Experts of a small language model: a softmax router.
Below are experts of layer 5 (counted from 0) of a mixture-of-experts language model. Rows are named router (the router's row for the expert), up (a neuron's input weights, with its number) and show model dimensions 0-127. Each number is 500 + 50 x the weight over its row's rms, rounded and kept within 0 to 999. Numbers have three digits each.
Before each expert's rows: "comes after" lists some tokens at least twice as common just before its tokens as in all text. This comes from a sample of Wikipedia text that the model never trained on. Tokens count by the router's weight.

# expert 0
comes after: "\n", ".", "==", " =", "===", " =="
router:591612587558535484516448510557503517464562528516524465461583445478536438483474487530546467409459497498471479519435532572539520556552559474472474415561471556471378422526549554540417450516494475543479534553513564480509480591456354422466465561410555476467541529494508449462515538508479555501446510473536483526582507459436494467466464526449536447505557574418581485565491479387494491523600
up37:594448486495603545451413456528409499520474461486474490514473529484431522566507484508494549471455524506562439517443433497481461423413450448442556448549502449487496479557490528439443500504528409454473543447463481468463559520585574513437514513537413425565485484344562541521576524483517607442498478522432478475508506466427520567546567494476576586560529497546469520557507500391592574524461
up38:546598509578520471467514505498502517453603444499462485518491536516469469403490511532465386406562520524418491392484547536502472563556526367438569567520521607510547506432493470432422567423492473567584424518504497455401500475431428507507559586523511448476485535431421500551517410555498462477523475437519497575550458565473498451474429512500501554571541519454456507543470472544548538497491
up39:470479368512496417385584612490450477498492504564464566512538479469519465322364458534526546560604524535446450430531576431528447605474565496491483460527498555482563601540474487448472491475477536496447493402498459572567467483470517571408501502577552477525453505511463542500557464542478497524486425544513503516493506550470480515467533535539540474520500523477527447575520567473493482521452
up40:562478477586557376538551507508524583492529476514483477445504414536535531424514501552455530483497480499394514472488550494514452552466506563513483467527398456570432492551616534582520471456457441511584508534490477398511426397471488427533491562538591549463416592395449510479562496544523545443494486504509440479471547492469561557527484547464496416459485578487489486481552513495604530512381
up41:575468493508518487407477515562566517408435514436483467513515522481544535517479418434546554470527514530451522480540444485425596508565556606421491485508556562470509530519521507470424539511478465495486480415581529460531512444466519566558546414414665522416523512443502474559465580457482554627558475451529446474464593501402521477527542461452528511501511522489458540498511418401569498461520
up42:419544535573587539499535537525422532463524431554547403487535528413502523386496456463509601460456560478475494503526473515489490539433492468419438428526506611586540503522439479429514436458431472448548486480528568407448496327545498477403509486431485535500511504451561521472564559554527447452504516520546441499436534510452506487569505516483500566523471471438557467390445508446557514523479
up43:435554531596444418457500447479539490509529483427448550552472519542523472449465482465486577485457495467645537505449474492517510493484560481542483510492527499437552541562571500444527462527423403444519472451575502420448533471573492509448576492540527582510450470452521502448553577425427506466552529462450443530538601614510576395452575567557465571533486499570461474490578471460486588517438
up44:469527626484506484465463544493461425507452611411526431575512470498571469466495553465516404483485487487517495505466460495471567498511549547470446443510587614443437522524429554458516471446519483504525574501499479511612592472473378428453453454600561495525524457551577458412520378551565548450465481495453537511533538490479610441533469500528492454493552419439566472529465485499529522465523
up45:473617487441545521479589446567540481430547527557481450521495497522554522452508483505529406454549662534420442510451574518448461489506534466485495491472600505456534483427590510514474513554489492600465510536477528434440520559519380464517563494486578455446517520503438544506534505525525600451529480513517505511544560580488498500497499555497501424421525461432516559430392452382598489485533
up46:547495585423595424498463484479511530477536441470544589472522518514507521494484480531582498488516571467374479437453562501476518527538558447514367471500554497602496484536494491534465541511542555570516603460519492581520470596476474559477461483511498543528386460521498437572490543597474491463536463419556575426452456436423515559437454480407491549517487515458451509519488423412551474478397
up47:519486586644525377583488490454461512510492453529466456434552569433473511498445409517562425519485524485463402501512455486585537492551530543532439532460583491454545555484431462475472448573560454528539467537583557493558515564494500511507554473481447531427452458558584528454424543535542445438439484388542493405573562458493508475524476614443506516455454454458566445492518479506538509470551
up48:591445495583522436457456519532477543485473484474522453458533427457549536467566428478519516534470537538552449533482497542487439414496461449569544466506542430450481547528419399425562527579549521475448549520523496487561533527483520427533557535409596452554458504532491572577450462582503585478455465472508413436614579400466519509428471477438580544532415505485493426539479460586543520519448
up49:530454494606483520458473413451581504512586462536505548463621499457515507462544487478469588547521589571618451523509538456487479485548481408491574504498501441459485502625430466484469393556536520493518541488438494477570536436462548601444540496414529413507588465528498528398519444590438398499561553431472531458467431541529551446516441536514542463512527486475446521514538514480515519518463
up50:575555459498510552413468521483469416552523580470590459522528427454462622410471452496533458512503507489415538558426496542502451510479591544460422565549498437455547464526534524454402535409519522496460500529445432506526542567459457468489475454428662486514461520533471533445536542460510612499480484517464463510463412545502457511453551493589561477453428540442438508465524496473602464554478
up51:474526433505447473565510517520496406547545446448518579480572510479517519449537472454524533479563583399482451492578619548457479464477429564541509467505504539551532533481528541379525545536544511481471529503564557428599489474455481470572493621446487363427475517492582555427518454571511494521564396475504466435490468455478535500448492492552382569548460531477498551471478428471476473461573
up52:517519453501611560453492474506506490419547536447450483575504432552504431433536591551467499505479578462530532532520541543494538584587594478469485446479615537462447439508508524503533475422457499511456493544570519499381405447547433567557578568491540456410551487573503425541592493531569564497535493480458543582536452487573521451455489506490439521534478483474436427443434474450522530575446

# expert 7
comes after: "\n", "-", "|", ":", " •", "°"
router:428456480512506454499537509482490522480516486683526550510542526526513509441455603562458483465521472497470470460440520600497424468426354489607507548550502463483422526516498449495448551477506558447493411536478578480568504511540511586515484558498489410522514498533580561530492450565501462495514490490508504510446462470469563474484355436513469526529650535436519493474523474569507477387495
up37:513407499533607462553489531484530473458568568501546552454468396531513508485452467533540540451498487580587495564420499530463556537465527507497572492521575526453493561448489445413498459524510525515421385540495493468460550437483455452514404417536519525543496524576582534525561551472603517512406559517471507537493467577552408482444347429477507521469454514465516474390486546487486539569471
up38:527540535543464425441548487461469544575490456566500487442479552535448470398445514521473428473533436542421459622461533531495480472536486532485510514540471537505439548448480454417507538449439497552449509459467481403446554566400571536498544463434553537553577498537532497472556436499457535541535525507544537601469353519540529424430461547508549523584562506475434605434490435504477583563487
up39:524532509416435496572526590423517532499497578491503438509498464526566449420467487550445451392533478497532503513487522477482592513567423518544475530550463495472495543487470431493441526422529525363484502475513491365441459557572414560515447486473570398544441496446512533595429486475462432492512447440475469466426582482538463471588431503500546447488571505513442564479575494513600529473456
up40:519538434549530494449413526449426532472550478483530458530530477389491555491480540464433466437529512579490358526645495508642485535445459615588531527495594441535479470530466537482474527587522532529539441488503545415496489529492486555611463509489512505493489520505512537526517484421516536495459442388492521463455505482490411433497550467484485554418472456409546593460551455516508567509484
up41:449515485431474492483516528498549563588544499505504579468486421527520420418608599478554505538466516485518485572448525437468461504458474456528520492486394466443472433565484532514486478409529499494486529476525558486515481574525424522555457415540508420491553491500534552444483581587456461604481465446522433542490644452559515490425552412478461459412473507442461544422526444449476460531622
up42:592489558431513376436474549478477513489460522390526498445592496489468489498525538520489433517573551487492524471358482589528494494436471479470527486518439400508474427508396553515455525436571535503512431444515557512552537548531623482565516487465540545515479557557596550486475525522437475510478566441497501445478466430483621464560524486549483453392453570473539488417532461558534449497482
up43:506541473483475534515435504564517483538509525522616513546568520465534519526454544596600523400487455558485449530416496488466419459517440575517489548486493548527523494448517474434367481530399408429517559499530438526450423513566425519552536457510541544457491662502477560540512499584571500486520547440485494477439473521454625478541469448523437581514472520583532523511563519485439541533457
up44:576538434519502532475485529474495411467453426397549570562559516477504506512496489515566475519529473455551478543494567554441496528558467544523435530468499496512463462455462544518471534504491549496501390495561586510529531434512500535462560592530512471447507422489549592503514475466588466458545434574445489657460306466465583442491500502568525466536519457510465540548548508531473633525470
up45:439528515356493403514460455483419586513501467551542520491489563554522476531478508495410471428491428505568506494448441626562475539526455480539587554530518570609523387509501497522499472548524571497524451518617522501579413494516433576498472496556426426542434491539437558493505554457494585491455431543504428544477507508509589454518509497493497548457579492557436518513516415482526555456482
up46:486486488522597446545471560556491569584423509636487487491517419408570486421579507463438427497536415535402548423540586582529520483475550468491566524508573549475482458467499502493519426550573527511450541576464485509542541509520476493445515415450527494455557422552456543463412444603480488448488506458470492481444561449493472506458571521512516442519498497483476421459544574637513483553494
up47:514476576496500579421517591412475591488512457435448517497530538481519481526535482541519554504548507420403494446519520387538463513469458581458507530579441436535526428513600552417419504534498475492506480549450494470460486536437477497438432445539546569623492403549502469440521497503422479540542440453535566468516615519530616471520450526610493530509521580462459425485519543523528509503558
up48:491471526522507570472442535456370568444555410552478506512509529529570513500521546463426607474568441563515536490454501518557418424558429544567491520509464494552451489457460491484491513437481521549511507436425512482525539536438525447457317593414447423563524465482494461569519548546484516540573520508474507468374540488567418436519487450516461542487496558504533522519567554446524558554446
up49:407526475553503465477385401450446545486549593525485511456511522467459543513504544520498497466474455538472459469472521563414564492634458559507484492565459435421515472470509444436534570512573529483534521506456440559443472566515548556446404524502452510567477464464517435411552494537508500518363488478559560488515491524426375541518493444491350509516587518546431519528453558542532519481494
up50:421531603520524609453530462405475498421555467537516464451557444561552605501492504418537493480503396541542495394344469482453462583563438458498478514492468473556512555562482465462519584515484540501421532534505492444403479526520522520422392499603535536474469493479430538474556535539588470499499550448573536476400524537518544534485544503530543443528547508449504528512499493516550479536426
up51:502495521416435437503457487476433461574506604554532458539566481445535417510546525541487509409451473394454577514521571464436542611448408516510572435516557515439498570523572432498563636542582484456522373521472471431496530575503485497522606533485479508506514511449432505538548470446434510518454537547529552503469533526546545607527488554480553474440489507484516443434553456525542522510476
up52:459567484438470480547472554522525564614425526504494560371577584475444537506481515537566538560422426445478533545562480541494459414440487515583488507494417546544532462463553582525462538508478490479392465478524452406524471519515543523482642436480543430496501445459540490505467429533555488478461484466507573531516420457556556445559483502441477463399578558432538509469516494576469572505473

# expert 6
comes after: " the", " The", " a", " New", " United", "The"
router:443446528557597504464546508503502516430541525503473487531380607528503399506497472459470516482452506506549495481536477492478537421574491518532477467559635543470529519509439520342492504494556509392499463444456446514472416542501428547490504499469554511534509452472469446561491473528503326502522525521516471529567492491453484580544340514515465451487591504527478441546502571491464501587521
up0:462577576580529547483435487543442467439500437479429513507444556474482519506457437555478521503519480501480462561465531497523435459531494531449396509519434533464445534543463376552496553544385557482468456490447420597539507479513529477576495508539480461515520460541574479571397440576502548493562561454503472547506498430476475488460334528499545496506586416494435578509471567380523531469463
up1:432524553549589528456445456458360521634428497531558523515432554520500488458399496470450581424439502519513527505519400524516465491499568564507555425459558504513539507477538509507490520507533532465517498464495381523483476573483470496497488442399472447611463468509491443450380504502483472474486521615470527500567562496520437472547446511534486482473564605512518499538523456407535627481512
up2:511515635562493451580498551438333576402580486497473519468545461588551618443483471448471462512526485432455535468394553573473439480533491548490446498511498496463518528504522480517596544459510508483512508474498567452513594489517530477462378544536538510485486493571457466560534457513503421574533536455524610478563474436556458484478483508611425499476468563473440497536559470495523520520465
up3:461516465573469555494584489430607587448454449541533492509482571531460464560517444573536475546538519393493523421450424514553589456519462495483532464514487610549510521446513442478542570486592535460421490517483597474483359530467415507526529485540471515450503468546445550583607566471478505425504493470558518509515501453528480440535390460517481456457616438504535515521470488455515498593486
up4:448419543522536507470590504545580519440499511485498451507461501640509456549504576486531442513539529413497575500498517560608588596543451463527336536470475532520519428507413508431504535479465470489476475490551450409512530452515469427484489517529540521529509534485503499498463487634509550618388477475509526544506497428484570525443469493501477559520498457490476588458514524506529472377416
up5:543536495480539540427440411464457538451527440497481509474453504405584515516519543534568463566619494460535555571538460521576506411488534503454538583466476608496498568480488553519493478460592531500573445419518494515481492458450478582489410431467500522520488496527463443524543506570479535482437439459357416558410499514447570421604514479495517514556531577456532486547512482613510505451523
up6:431477472534523542469493488531512447547562495553550477463466582512499443364485548525502507456405482629528485542453523496438570431490445524471483484604516539440505475498539568491435501473529444390489516461467424464593495450539483485468595580490498328483560538499425423511471468469518371560465445565559556471491517478492431443453496537528456475565530488480495496501506408502496541577514
up7:421577461621507610479535587556459555457459545514536489405439535569484448478472517529443517453391436418476448473500484437446558400594505507514488475501526579432463447556589564526476558459507502494445524492508469409436535457577432507448438472502494442538526496466547482519558512521469498455504540563531534437465463537455585569445461554444548546559558555463459456478486566510401465499522
up8:533614419503573568441449498558431544503446592503597493446452395480431410465528481486551551538432431509535486459467534500548398536538448564468442530521541529398515459405529553442497413553527537540569495493584551543519454406509459535524474446435493520539453507503472534556530414620515453473498520495456555476467592576463559509571494560509564499528459524491482471503477490485432456486519
up9:586535480494530513391542456528572534491541451491494512487435462537439400577454486487498409524527522563548587436462580400508426551417494555443456582566596515501525470507457458511506554452518462560615480502622550548518501456488503516522554441596514505500540528511464486522429511607464432488474589537453545531472532448505559501430405589583536450479503491491467420545490484489475493509537
up10:588565456459524564443497431506482484569503574407468516483470484526565550474503485454421579461457531405431516470525477553566527534483518574471429592509517509434431528640563528511471574544471534393492359491522515488482378480525491526468564532529494530515519488421481490523447492520555511421492478508449464507499559494460422477527500523537471495414580497598527480412585491467565571480558
up11:505556486549505546494529469451551532524469500554491437366511559555545518435475504460608501489533407463498464496400521472517564521495452537526540480497513501430507455393420532425543437520550558527468449482547494449498483509560495512436520458525462422513530462497445609617605569589499571555496444470564518466492412553472560527517533598549599498516505534532573543494396430527425515483519
up12:466454518507589615438404467472535522465414549431494478431393494589507500476514474383409529524464492526490487449530540562472576545473478487531465463598526511564543484505465553537512510516542552510551431512382430457484493532453448478502520539506490501492440468401396499500408524586461504512459494531500501536474602482591439439464467504489487519496549567495385460471511523458470619496418
up13:474545585464402455546574525557522461430542608474462434523508435403433507497391506495517583601539463473487488487568516395519558534485507521529596564457531541478542479418500438473467611536534487445495471595541461509525461489513516505463455388546542594491426510525501472497545481530508483495543530485530477483489545580521519554540375535550521486615480491481436530507454417557468554477441
up14:516558483583506461372445408476448490454506436525499506502469578553487538545600495476450481547528567442479573452544481455456435528482497501555500508533571416434470516547518483530523596580428437538461499471466445480432463518479464518504427563491484569408463518550418397488507425440532518423584590514623527543527486436470423523472405548457480490483594479513544510563532487487424510528507
up15:491515517405423485440548558457557534495484520542512495550417495625470414442459429571499505488484460469518551510453479478398536503566517483533456535497638502515555475454482487445475476454526515407458521528479510458571567623543483554435441508458463413510527466557463556483480606565474392512463469454531463484441494475496512564587490427539509394451569592475540502479495584549528501566514